python train.py --hidden_size=512 --n_experts=24 --d_shared_expert=0 --normalize_top_k=false --num_key_value_heads=8 --head_dim=64 --positions="learned" --learning_rate=0.00057 --decay_shape="linear" --final_lr_fraction=0.1 --train_tokens=613600000 --dataset="wikipedia_en"
Below are experts of layer 4 (counted from 0) of a mixture-of-experts language model. Rows are named gate (a neuron's input weights, with its number), up (a neuron's input weights, with its number), down (a neuron's output weights, with its number) and show model dimensions 256-319. Each number is 128 + 24 x the weight over its row's rms, rounded and kept within 0 to 255. Numbers have three digits each.
Before each expert's rows: "mostly gets" lists some tokens that are sent to it at least half of the time; "comes before" lists some tokens at least twice as common just after its tokens as in all text. This comes from a sample of Wikipedia text that the model never trained on. Tokens count by the router's weight.

# expert 3
mostly gets: " century", " War", " king", " FW", "9", " Empire"
comes before: "9", "8", "7", "5", "6", "4"
gate0:136104123127139166127123129149120137081142133147136123185121139149092117129115167171103104106114147157105111163152129088119099108116152136122123136135125152087164120136137133142179147157160091
up0:174147105151107119122150145095112144153102125137167153107155127132148140163093148100137125105142087127152129110103138101137145151131120142148128126084103129133114142123123108111146096107157072
down0:153156145127134110155150136155146150139104129112114162144107154116095162072157126180121095140131120149129167136096145123108088116161164110083109112183095161105146140147137151151137102167181194
gate1:183128111103093126099112102166082152130187153122125125080155110110177130133096129109140132119136101107159129150107120112134142161160124133165105160143133128089106135123112151155128154105114101
up1:140142152152097152165119132131109110142139165070124119152149074095161168153115127109099086115153129080109164086077155139146139121140093135170097166108112153140115103138139127099147168138101099
down1:134104138125101114131110121099118143168105137138158146116158116114143149155143108168135159134140075137123127121107133157120174130109133139127093107092091127101135142164120138119103087139172151

# expert 19
mostly gets: " Total", "Personal", " ITA", " Succeeded", " Species", " Preceded"
comes before: ":", " |", "\n", " |\n", "|", "==\n"
gate0:171152128078126170116131077135153145188126099114186160131176130109132137138116141144091136153126163121120148106130149140122105110119162137091146103115099119124132130127118149144145167124101100
up0:155149127119094166149123141128094091135168113116116090143119153139160115126112067151145090153111186118120148101147123158102098125154144078130124098136134125146146087156147118148146135120169081
down0:128108134131130158146138126094150123151143110135164123129126109156124116136102175134154080129063181151094162111167089128146132147143121114120131109110094157166117166134121137114148099164149113
gate1:165162096125085115110117119091128148143140150139118137101155120076155172153115120137109131137149136155156148141180143082156147108104141128174111085136120125118106107103092109156143145123123122
up1:127105123116154147148118098125141132116132112137171115126139076110140117142137100119091125110161121108116101147121096097130131138116138135173120108154085114136144141156136153168162140113128128
down1:147154130121111150107121130075134106094112123135142147145127153110117174138153125101142162139132123119144119125130113147134121115129193119127088111101113116120116126189109151154115110144130179

# expert 15
mostly gets: " was", " is", " for", " as", " had", " has"
comes before: " the", " a", " to", " an", " not", " that"
gate0:115136116129090142182141122141137059151134101134099120100078110099070100112153125127157129106090133163129131146126192155128120146140113117142130127131130129136141105116144131098094126106131143
up0:177137118089083134136141109110138128138095097129123133112142137139157148128127110139094104154110146107122119142137108113138118135109126117128148114105168108133159156109165101097131142135142128
down0:106110127143150112116144116133134137145102128124109104147107065141146136156120094109133104144133093134125155117126144151113205149116157154168124135117097121116112137141148142122111163098128130
gate1:139178131094111144108111116099128147159098067137146117155119110127115133131122132141155132106085149142067132132128143148168129123103140107089101147150167127102101109142137129126168145111120119
up1:147159088126100152129127128095094143170084144128110096125091134109102129143137147101176170110134103155090164190092096095152160134119124117152098127111157146121090130132136138077132164144118125
down1:163142165106128120127108168159107112147112149115140104157135097081095113085141132138116178101166171149136128035098125112113080127116123130093135142147105077117153092119134129125112110131138140

# expert 12
mostly gets: "\"", ".\n\n", "\".", " '", ".\"", ").\n\n"
comes before: " The", "1", "==", "2", "The", " He"
gate0:107128112089104128118146172143152111129177163145128122117146134145172147124108154110126122104096104136068072149115134114125125129145159125133142149115135101135127121180125063108119102123151138
up0:109119163155121144171148146115136116096135127191098152146157182119112139169130174152149124141106126155114125098103140081123122098155109161157155120116112146100137089123151083103078105137183126
down0:145085112130136127149128159159102119170143103133139120119133156147134097135121117163103108116151124127124132135128142134156132161122127136069157068104155109153103145124101156192127152128137108
gate1:099122084153141152095123141136182129133120129127115132141127133133113134175164116099109134107148075148099133146143092140109092136123109148131153142119118108134125094121131147134118136134171174
up1:104131129163085115118143098142136141139138131122087114116143134133107136141132142135100121157115139196155160126132168146121182178133126123124162138120104134120154141120120194092155153123098118
down1:144115132082124145130147109061106076126123101132141126136125123158142162143099159135134119181099134148105152131135123161091135153094134120067101141107094130088108131092120155145071118124112124

# expert 22
mostly gets: "es", " used", " up", " film", " place", " played"
comes before: " in", " of", " on", " to", " at", " by"
gate0:120109100138134145115114193043121106109108142102119120118142192116148154178099133145168150105093126114132125149140122123110113106104156136140143077130163103131106111161089154119150135134157116
up0:142092104144109095127103137162129134127157166127147108112128114155153099115127090137149117148111132163129103112143117132101131157125094113103100161149126114127154159152134075146151133097162136
down0:100119123063156119119142139152147107106126178142150173119141161118116175126117183140103127136118118131151089129141114135170139110125116083174121116166151114102129122108117130124145098092094138
gate1:102161172172136112113144147085127092149102129148117142124111154132124118152110116153149144149080146123084139099107129111156126084126133142109112108128137128127158120145099170115110205094128103
up1:072140122131142140123158114111124121123154112128092126151146086154145140145139087134088099092144128096173145140132137188111107106124123106149131136131125139163116107101132146119130127137057085
down1:106142133156137129154097135111156113119163123127162129121182164134094091064141130103104118083134141150133098125143137110122123162122098109105098129138116150140162150167139107130123132094126126

# expert 14
mostly gets: " JPL", " votes", " MPC", " %", " Candidate", " Votes"
comes before: " |", " ", "|", "3", "4", " |\n"
gate0:136144143074111122109157106128112099099157170129173098111143142105158137183091192107142138115098134125102164119142126112117119116162122126133152137161123100173132123174109168127128140113093140
up0:124131128105131133125134126154093113124151156089154182116124127102147129137135137128141105077091167103123136153156110132088134137097147100153137102189152094103147144093156114125123124060150118
down0:133134143115091111088113108136141125148132141134111134126133151122126174157151113117090160171143108122113118128127102143172092107120112155101147122157138130104133147132135110110130143130146120
gate1:137188155120117142113134124121115158147142117132106173101162100078159168138126170165111116140121148150114144109103168170151112117122170145169168088106140142123109076146072125122123152131146141
up1:110129126079155135111144131140148152134128150141085162124116123140102159084136172150125138124121099100118132104171149119146148146142138108109181140137145149183108144101146178161159098097132118
down1:135158138145121117136105094165114120122116177140117114149111102149148132159128151122115083132176177158109140093077127130121131135152136152135168136147119166100162112169164117093124162130116194

# expert 9
mostly gets: " University", " part", " State", "ch", " government", " School"
comes before: " of", ",", "'s", ".\n\n", " for", "ing"
gate0:147122101106115159107124135130112086153130120079152076152115113133135133139113153156153114146118078122116134136102114116167122102096130124095170119085101102075130068124172167116118149098146127
up0:114109130142169142145137099121153111120154118163127135164097130114088186143106163145130174165170184154095132071128143097150095094107123125105144133030142155182095096169112099154150124139121156
down0:078081152091122137103086098120182151119139099125080119119135188128103097146106146135114115113116113077091124112124101073103129150094127127102177152138129135092138131081160141141131137102121123
gate1:157143063060139100116129123107145141132141115130100145153121150137142126163140156141114154145155154116109145142119119130175144121149168101168175130153140105118120103131168109150127154128163070
up1:153102093145095119109104119143175161119129167134130154141161128143137143122136160115140128181072152139081120094108097109127143131135127125137128150128149123112115124104123171160144137142110082
down1:117110132090147153126133132137098128127144141140145119180132135170130151113130130115117114092124145177151096132120150137129129093109107124107118101115135129153113097116124073126140132122157115

# expert 21
mostly gets: "0", " many", " several", " TV", " million", "ong"
comes before: "0", "1", "s", "–", " m", "%"
gate0:112104139168184039134151125138141138139130127131089131111113114144127089114107104156131120107108155198164131147145145118126095139083130088128120169161121136167129121163120130113130108118149139
up0:160151087121127152101170120114143087160095105137151109118112117150134135143119147120150155135154159144105144149136126131087152078109131130142130160138084146152116090127071143114111166186153136
down0:116137153121115118131123128133142090106155126115101102150077130177143093085116150117105131103118139105142145128099182148128112150149127174129138071166150107114138138160124099127132139145146129
gate1:138167153115144146172148112138148144104138135160148139132131092123130150141177180117119171169082133159105175106171123120086168108096146151150157172095148087099134126120121148133124087158101103
up1:098135144195090171142112132099099185099114115146128179140139135147164115145109078098086114124129139072159185113110098142131135170134115107140151148082154135156128130092076094090140133135117125
down1:152119138099128111150118119138123156111107158134151146123157100141131138118117118102130118136154064129120156111106133123168131127101112145121127078133149081129089138150102167135141145158115128

# expert 2
mostly gets: ".\n\n", "\n\n", "==", "==\n", "|", ")\n\n"
comes before: " ", "-", " The", "==", "|", "The"
gate0:109177124172139116132180124118121117112097116119155143199115118154098127134141113114152157116087079102150094093123102131175119120099162121147118093104118141116111082141074145172124142150097160
up0:158139127119132110097163080172137148100161137126110111152137099102097129104121123149117097092176118119169095128092126141156123106090154060126127128112089120108151102178137099137133133131124133
down0:101139136101130142178149112130096141149142094129105102146114117154126119110134118105085140129147142150132161150110071136096082161156123147168138097152150094120155148165123094117088195106097180
gate1:111144144145092115147111121126111099174144130111124151111123122142126102132087155111118104137131141114097111114144135145148119145101116118122118139202096160106131139110139170139125088143136125
up1:123141089113182137153088124152139146101168115137100098154127133113131115102158104181173146108157139134158106129101144091096124141097155116112095124120087110118104133128095103146113152123152133
down1:137188177170076099160137166106094107133153170118079156150096076154144104114153109142179129134095146107141123145128083113075112175149151130145096134150144124112126151138152150123156177159080150

# expert 10
mostly gets: "′", "″N", " Website", ";\n\n", "Scientific", " Coordinates"
comes before: ":", "-", "1", "2", "\n", "="
gate0:138154166116095134162129133142149115123122131141151167108154117110135118076108163127109112131141119107131141103169154127124122133102093126142092122101160140139138123122113157146102085148112131
up0:123112147117118140112146102121120076159151089112135079142177089125098088142119148126166101104114113097133111115103132112125075142122071155172157115168139143111152116183130124141151121101129107
down0:168139082097146163111095103156102135127136158125161107106126135138135121151164160113143128113116135094123103147108121104144084123141162167105086069157164086151138132159119110132118132095149109
gate1:124099100097101084077149146099123104124111092124117101106090106106120155122123142166142116118106132112141145130143138126142112141110109112167146155108127110141124116129121146129124151100138101
up1:161106146070082106102148115139104113137121144132116123114133108119135176113102142168121130160154106164114133123126108101130084122112144127137111121132122126095111110148072114080131183090108174
down1:135152088139137142175108115113151119111151168115115095176127101133142102144147117133126076111095114106121171108103124102120101114120142154172135122067131117154134109130117180090082133112148124